Experts of a small language model.
Size: width 256, vocabulary 32768.
Below are experts of layer 2 (counted from 0) of a mixture-of-experts language model. Rows are named router (the router's row for the expert) and show model dimensions 0-255. Each number is 128 + 24 x the weight over its row's rms, rounded and kept within 0 to 255.
Before each expert's rows: a language model's description of what the expert responds to; "mostly gets" lists some tokens that are sent to it at least half of the time. This comes from a sample of Wikipedia text that the model never trained on.

# expert 43
Verb forms and particles. Verb endings and auxiliaries in narrative prose, such as drif-ted, re-ached, been, took, went, up, out.
mostly gets: " been", " up", " out", " took", " be", " down"
router [143 127 139 138 148 136 141 152 162 142  89  66 156 143 109 155 172 133 114  92 147  95 125  87 117  92 141 127  85 120  81 124 112  87 109 126 116 147 138 138 130 121 131 128 149 130 122 136 110  84 167 132 112 114 133 107 144  95 103 116 106 135 160 110 100 124 128 122 126 104 117 108 137 118 135 119 141 148 103 153 131 114 144 128 124 118 102 133 146 134 142 113 105 137 119 130 135 125 132 153 163 125 157 127 148 155 136 147 159 123  96 170 157 128 144 128 106  91 154 131 169 119  76 138 148 122  70 152 161 116 157 159 118 141 135 125 153 117 156 111 112 143 138 166 117 168 112 132 115 144 119 124 124 142 128 143 171 149 177 115 136  85 162 173 159 166 109  92 147 132 153 112 146 179 153 138 168 116 178 119  85 136 106 132  77 165 132 132 128 135 127 131 111  93 130 134 132 187 142 178 143 146  96 143 114 164 122 177  88 149 155 101  92 133 150 137 141 126 108 147  97 117 147 163 151 167 159 180 112 117 113 115 164 130 142 182 122 120 173 158 103 129 131 123 140  74  99 119 152 164 106  96 121 144 133 111]

# expert 5
Possessive apostrophe, articles. Apostrophes before possessive s after names (Leake's, Camair's), plus of, the, a and particles like de, la in names.
mostly gets: "'", " of", "’", " de", "ñ", " Clade"
router [ 98 118  87 139 129 157  90 164 134 198 119  94 128 123 135  90 150 142 100 145 141 106 128 193 114 134  77 116 156  94  95  99 116  99  91 106 164 111 149 141 136 125 116  87 140 128 153 103  98 130 113 103 108 157 140 152 104 144 123 153 138 110 116 165 173 116 124 120 128 118 138 127 125 132 108 140 162 115 152  98 111 160 134  88 102 105 112 100 167 144 138 140 133 148 139 101 139 112 126 104 164 120 120 129  70 122 112 103 123 167 170 136 102  89 108 119 128 104 145 131 110  94 155 154 102 150 175 101 136 107 103  90 134 112 116 128  69 163 164 161 119 133 113 183 100 140 109  95 197  87 122 132 143 163 140 114 102 137 184 117 151  83  93 137 125 111 149 108 102 103 143 148 104 138  94 122 150 120 114 172 120 164 100 116 165 143 130 144 126 131 133 148 155 133 165  89 147 136 153 139 115 122 130 113 142  97 119 129 156 143 145 132 119 112 129 134 121 154 103 151 148 108 102 116 101 104 136 112 105 140  99 134  95 128 156 117 149 145  81 154 155 122 143 120 149 150 158 137 127 133 109 132 150 115  99 143]

# expert 62
Thousands commas, coordinates. Thousands-separator commas in large numbers, degree and minute signs in coordinates, and pipes or parentheses in data tables.
mostly gets: "″", "′", "_{", "^{", " sq", " (#"
router [127 156 120 136 135 141 135 153 152 144 117  84 128 131 123 140 176 164 120 134 109 113 179 109 136 153 123 145 139 160 159 113 156 123 134 141 107 119 101 133 118 183 157 145 142 133 122 102 121 122 156 152 124 143 130  91 116 143 124 123 146 180 143  75 114 132  90 125 148 127 121 146 122 147 122 150  90 164 130 141 115 161 155 104 111 122 136 156 137  95 151 160 156 139 181 127 138 117 124 143  86 142 139 152 148  97 139 149  98 139 176  74 156 126 125 112 118 117 116 131  96  98  89 122 146 108 133 117 148 143 168  84 182 139 160  86 137 123 151  82 145 100 112 125 139 148 112 139 101 110 103 113 110 117 138 100 167 118 141 131 150 107 136 151 147 134 155 134 162 136 127 114 144 119 142  83 168 123  90 116 154 139 116  92 183 104 142 141 154 134 168 132 161 123 164  93 150 160 129 147  86 149 111 140 135 112 141 107 117 127 126 167 157 116 164 148 117 134 145 126 140 104  73 142 136 133 172 111 123 133 108  88  97  98 114 115 161 149  98  67 122 101 146  95 165 124  76 106 154 114 121 108 115  79  92 155]

# expert 17
Sentence-initial names, connectives. Sentence or line starts: given names and name pieces (Charles, Gerald, Sterling), connectives like However, While, After, and line breaks.
mostly gets: " However", " Michael", " After", " While", " They", " Henry"
router [171 103 119 120 119 138 108 113 113  86 153 161  83 148 189 146 143 138 103 141 138 121 134 165 135 144  69  91 154 185 134 119 124 151  83 143 107 171 154 143 146 118 150 128 144 130 130 157 113 182 126 135 124 148 153 101 143 128  83 101 100 145 119 113 101 133  95 150 138 168 142 152 140 148 109 139 117 115 164 134 133 108 113 146 151  82 117 109 103 103 123 128 110 104 157 129 179  82 159 109 123 153 115 126 163  91 122 121 136 105 138 103 138  91 128 114  98 115 128 128 166 145 131 123 142 108 107  86 146 159 172 138 107 137 153  87 124 173 133 171 151 117 160 126 144 170 160 127 123 100 141 155 111 108 188 103 106 118 107 166 159 113 152 123 144  95 120 133 158 127 125 102 117 128 128 179 109 131 120 114 120 146 138 101 136 125 127 162 127 125 137 109 110 140 163 130 105 140 119 100 181 105 129 143 162 142 116 102  88 123  85 130 125 161 133 164 103 132  95 102 140 137 129 127 160  92 110 185 169 138 116 115 139 171 129 109 136 151 167 129 160 107 154 101 121 162 132 148 134 124 105 111 159 138 145 153]

# expert 27
List separators and names. Semicolons, bullets, line breaks and table pipes separating list or table entries, plus first names like David or James in credits.
mostly gets: ");", " David", ";", " James", " Charles", " •"
router [142 158 137 105  89 126 103 100 125 115  84 110 153 127 149 105 131 174 122 129 142 134 127 136 111 108  95 159  94 120 109 134  97  79 110  98 114 107 107 130 131 102 132 143 106 132 109 107 128 137 117 129 109 120 113  74 111 110 149 143 100 145  97 144 125 126  96 108 160  91  56 136 107 108 159 168  89 128 148 139 170 121 111 115 130 104 103 158 141 111 124 129 149 161 139  87 154 163 120 179  98 124 119 160 117 153 110  98 140  86 128 114 108  94  90 168 174 147 111 157  77 165 147 153 137 138 153 159 131 180 124 137 122 135  80 124 131 135 104 140 107 139 148 105 132 102 159 103 106  82 120 107 140  99 151 143  98 111 121 154 136 109 148 157  80  88 125 116 139 124 126 132 124  94 124 106 104 118 118 132 164 147 112  84 173 141 143 135 177 158 109 161 147  91 147 108 131 129 114 130 120 100 116 113 106  89  95 126 138 163 121 130 127 119 121 150 116 131 160 108 147 109  84  77 127  98 116 128 144 134  98 100 129 122 108 116 127 156  95  97 138 107 120 113 171 122 128 139 167 102 101  91 135 121  76 112]

# expert 58
Coordinates and table cells. Digits inside geographic coordinates like 52°13′07″N, table pipes and commas, ordinals like second or third, and name endings.
mostly gets: "า", " fourth", " Species", " third", " second", "்"
router [119 153 124 144 114 114 103 105  92 145 101 131 170 133 157  80 159 136 126 143 149 102 101 174 132 141 110 112  76  84 154 115 143 135 187 103 109 112  72 141 132 120 155 132 111 125 103  83 172 152 118 122 120 132 118 135 112  96 168 137 100 146 150 127  97  91 132 105 162 119 112 150 123 148 125 130  78  74 133 125 162 182 151 122 150 103 153 130 143 152 125 175 147 111 142 143 124 138  95 125 165 135 138 122 136 133 142 120  95  95 163 163 112 106  80 152 190 126 146 119 112 171  89 131 140 124 127 121 117 165 153 108 167 121  81 141 145  95  89  87 147 147 117 168 130 114 153  94 144  90 110 129 113 136 143 100 131 157 191 136 111 135 130 122 139 124 100 167 134 129 110 116 115 136 117 112  98 111 101 149 105 184 106 153 162 117 123 104 143 101 143 160 150 107  98  87 103  75 123 138 103 130 108 128 165 108 127 121 152 180 143 113 108 113 145 114 136 141 113 103 139 116 156  94 130  88 165 104 142 138 109 102 150 115 117 115 136 104 116 112 128 124 123 139 107 112 129 124 130 111 147 124 134 114 132 147]

# expert 55
Organization name parts. Later words of competition, team and institution names, such as Pan American, Commonwealth Games, Cup, League, University.
mostly gets: " Cup", " season", " Championship", " Tour", " American", " Island"
router [119 116  98 159 139 102 171 102 133  95  94 142 127  78 153 112 117  93 124 118 118  85 152 115 194 180 125 132  95 155  93 127 142 128 148 115 101  94 112 109 109 135 154 121  99 126 103 145 140 131 132 135 141 134  97 120 166 100 157 146 168  73 146 113 168 134 113 108 160 104 151 156 166  96 106  96 131 128  90 172 155 148 145 103 128 111 106 144 163 149 116 111 143 104 149 145  99 135 108  93 145 163 135 143 147 150 108 124 117  75 127 159 106 138 107 132 109 135 130 138  89  84 145 140 122 137 185 146  97 121 134  96 141 144 112 138 113 160 166 139 113 119 135 143 110 161 188 174 128  90 143 127 156  91 116 140 136 120 125 126 127 126 162 144 132  96 107 155 136 143 149 141 141  99 165 154 123 149  97 145 146 140  99 128 157 149 136  86 145 104 115 133 140 110 112 134  98 115 154 146  93 139 137 159 102 131 149 164 164 154 105 139 176 134 135 119 162  96 144 132 151 148 128 111  87 130 134 119 147  98 187 138 128 123 100 107  99 118 139  95 127 124 182 117 108 131 124 105 107 146 154 116  82 144 154 128]

# expert 61
Table header words. Header and label words in tables and infoboxes, such as Year, Total, Date, No, Votes, %, plus prime marks in coordinates.
mostly gets: "″", " Year", " Total", " Date", " No", "′"
router [122 116 145 142 131 169  97 138 147 136 132  94 181 134 143 109 164  67 155 147 123 142 110 113 153 153 158 155 107 153  97 149 144 152 142 161 116 131 103 129 129 111 113 140 160 125 149 124 141  90  86 150 100  98 124 146 147 160 133 176 135 158 159 122 120 103  96  87 134 156 106 153 113 166  96 101  87 151 122 109 153 114 141  81 148 113 152 133 135 178 163 133 127 154 129 124 103 104 105 123 107 103 125 102 109 113 145 133 107 157 123 162 149 168 158 135 162 116 144 124 103 101  83 132  96 194 122 125 112  91 126 121 144 115 128 136 118  86 104 107 130 141  98 151 119 113 111 166  98 156 155 135 124 108 119 148 102 139 117 159 152  92 132 119 114  95 143 116 144 136 139 105 157 110  91 162 115 117 127 125 119 139 139 130 116  85 154 117  75  79 141 113 140 121 143 111 160 113 143 189 103 141 121 148 139 112 136 166 123 134 119 114 157 111 131 138 127 112 112 157 121 153 134 170 126 160 180 100 132 153 153 160 155 101  99 121 125 118 161 113 126 159 128 137 172 131 102  82 173 102 152 181 113 145 151 151]

# expert 3
Possessive and connective of. Apostrophes in contractions and possessives (Isn't, Cross's), plus "of" in titles and phrases like art of, hope of, guidance of.
mostly gets: "'", "’", " de", " of", "ñ", " &"
router [ 95  96  82 147 127 175  94 151 144 147 120  98 131 165 147  79 101 121 132 149 141 119 170 125 134 102  73 152 160 110 136 101 152  74 121 115 163 133 119 132 133 126 110 130 160 137 136 107  87 132 156  92 125 174 138 151 109 116 143 171 134 132 116 149 145  99 142  96 123 108 115 109 138 146  85 134 175 113 134  72 151 159 142 107 127 115 105  95 149 128 126 113 131 125 135 159 127 167 121 129 158 145 107 139 107 160 133  93  82 137 160 144 123 112  78 131 123 143 120 131 138 121 164 163  78 133 170 121 106 118 114 105 152  88 125 159  89 145 140 160 103 118 109 187 129 147 143 112 170  97  81 143 108 123 160 136 105  93 139 162 114 125 109 125 112  97 161 133 116 148  90 145 141 148 110 120 131  82 135 148 124 115 112 148 176 142 155 145 120 115 129 191 164 146 144  94 158 130 148 115 145 120 139 115 133  89 106 116 192 123 131 121 103 113 137 121  99 149 115 107 140 110 105 132 109 151 131 126  95 109  98  89 100 114 162 129 126 165 101 117 160 108 128 114 122 168 149  94 118 134 123 145 137 112 110 115]

# expert 52
Name pieces and foreign script. Inner pieces of foreign personal names and taxon suffixes like -idae, -ensis, bytes of Thai, Bengali or Chinese script, and table pipes.
mostly gets: "idae", " Jones", "aceae", "ensis", "amo", "ini"
router [134 161 101 140 114 121 143 139 122 129 113 125 135 127 170 119 144 128 122 153 148 125 130 148 138 134  92 144 151  83 152 106 112 109 127  68 152 163 112 140 128 150 153 137 117 117  90 105 143 131 115 149 111 177 124  87 130  99 142 122 112 121  95 135 142 147 135 131 134 126 112 152 118 136 132 153  85 109 124 129 135 161 119 159 132 120 127 139  96 124  81 139 147 161 124 140 101 159 116 154 150 169 126 122 184 101 146 104 140  98 154 119 147 105 105 121 164 110 184 178  90 164 163 148 156 122 157 132  92 144 114 129 115 162 114 128 143 132  99 143 171 166 161 123 146 106 203  98 169  81 100 147 105 110 137  76  93 114 185 117 131 164 149 147 169 106 131 155 126 129 115 171 106 138 121 124 102 127 118 157 138 189 106  71 148  95 141 120 175  86 103 126 111 106 129 163 125 113 146  97 128 120 161 132 122 117  91  99 155 142 159 130 142  84 158 138 112 154 136 109 139 137 119 116 132  99 146 113 154 144 143 103 116 131 104 108 154 134  83 126 141 114 111  98 116  89 117 122 173 104 105 132 132 121 119 134]

# expert 18
First names and name pieces. Common given names such as John, Michael and David, and word-piece endings completing names like Jo-el, Ed-die, Cath-y, often in cast or player lists.
mostly gets: " John", " Michael", " James", " David", " Paul", " Robert"
router [135  85  86 153 142 139 118 107  86  92 131 108  96 146 142 165 118 163  70 136 106 145 112 124 106 138  36 140 131 153 136  60 155 121 127 172 107 119 104 131 154 134 158 138 150 129 114 104  96 160 128 150 101 112 131 128 155 152 116 113  92 124 121 115  96 148  76 111 137 189 141 139 139 133 107 103  81 110 116 130 124 118 137 136  98  90 112 127 117 121 122 148 149  92 156 127 197 123 168 116 127 155 141 132 149 162 129 122 117 106 119  72 128 105 143 132  79 170 141 121 165 130 103 147 166 100 122 112 122 112 155 104  93 126 173  89  85 166 127 125 138 116 141 130 139 171 170 152 151  96 118 143  96 137 122 132 142 129 141 144 120 101 174  89 114 123 122 133 129 114 156  97 131 150 143 139  93 100 135 121  86 135 102 130 120  91 174 144 120 159 121 134 159 120 174 112 114 137 124 117 123 122 146 113 125 148 117 127 133 108 105 144 142 145 137 169 119 100 130 116 124 113 114 150 138 127 110 178 131 137 151  88 109 123 135 121 144 112 153 151 151  99 109 153 103 140 124 118 157 116 113 102 162 151  98 126]

# expert 10
Articles and code fragments. The article a/an after as or is, hyphens in ISBNs and names, and single letters or digits inside codes and abbreviations.
mostly gets: " x", " g", " c", " v", " et", " d"
router [ 90 119 118 108 116 143 144  99 154 142 128 108 135 156 133 113  93 152 107 150 104 105 167 169 121 107  66 150 109 128 114 124 104 142 148 115 144  88 132 120 164 126  91 140 145 149 159 142 142 141 134 114 130 171 113 153 125 186 148 157 110 120 102 141 139 138 149  86 133 121 101  91  77 147 105 163 160 139 157 118 169 109 138 143 110 159 126 107 134 109 108 110 108 127 139 142 157 136  94 175 142 107 111 164 112 129 116 109 104 131 124 118 158 135 102 157 125 115 139 122 121  89 125 152 111 105 151 116  92 120 121 128 154 131 136 144 120 174 136 155 136 122  81 127 154 116 135 102 164  72 150 102 133 113 168 156 132 107 180 143 141 125 120 123 102 127 143 116 139 110 125 105 169 123 140 103 176  92 108 142 124 135 132 116 163 175  98 113 109 138 168 160 154 149 149  98 173 123 108 135 115 114 120  95 116 102 125  90 155 124 145  78 154 115 141 112 121 129 176 164 119 116 113 140 149 126 154 145 144 120  74 139 155  90 159 147 154 145  85  80 150  97 124  95 105 134 142 162 169 152 124 103 109  70 113 112]

# expert 60
Capital letters and codes. Single capital letters and code fragments in coordinates, identifiers and call signs, such as the W after °, UNII codes, KVIA-DT2.
mostly gets: "W", "Z", "IS", "OK", "″", "X"
router [132 155 104 137 145 141  80 136 110 123 145  88 163 114 160 152 151 107 143 126 120 146 102 161 133 127 128 116 129 128 129 108 133  92 136 135 111 103  67  93 152 160 174 152 161 120 105  86 110 175 123 165 101 111 131 128 134 106 157 130 118 105 133  89 112 185  96 123 146 139  83 148 138 155 152 157 106 106  99 117 136 176 153 131 130 138 136 169 109 161 129 112 167 157 167 130 118 166 138  95 150 162 146 113  95 139 110 150  95 121 121 119 133 151 134 141 155 136 128 128  85 112 148 133 111 139 149 118  65 140 104 117 127 129 127 131 128 159 113 108 165 156 166 103 165 142 147  99 136 115 101 119 121 111  97 111 157 115 116 121 167 117 129 120 117 147 126 166 139 159 143 154 124 104 116 110 137 119 112 134 130 148  95 101 153 108 172  85 170 120 146 147 133 141 104 116 127 113 117 128 113 152 116 169  98 119 102 152 181 132 131 146 131  98 114 178 164 149 157 137 134 138 104 122 135  73 121 102 106 136  94  99 133 127 127  92 118 102  79 103 151 178 138 164 112 118  96 105 143 128  90 163  98  78  98 130]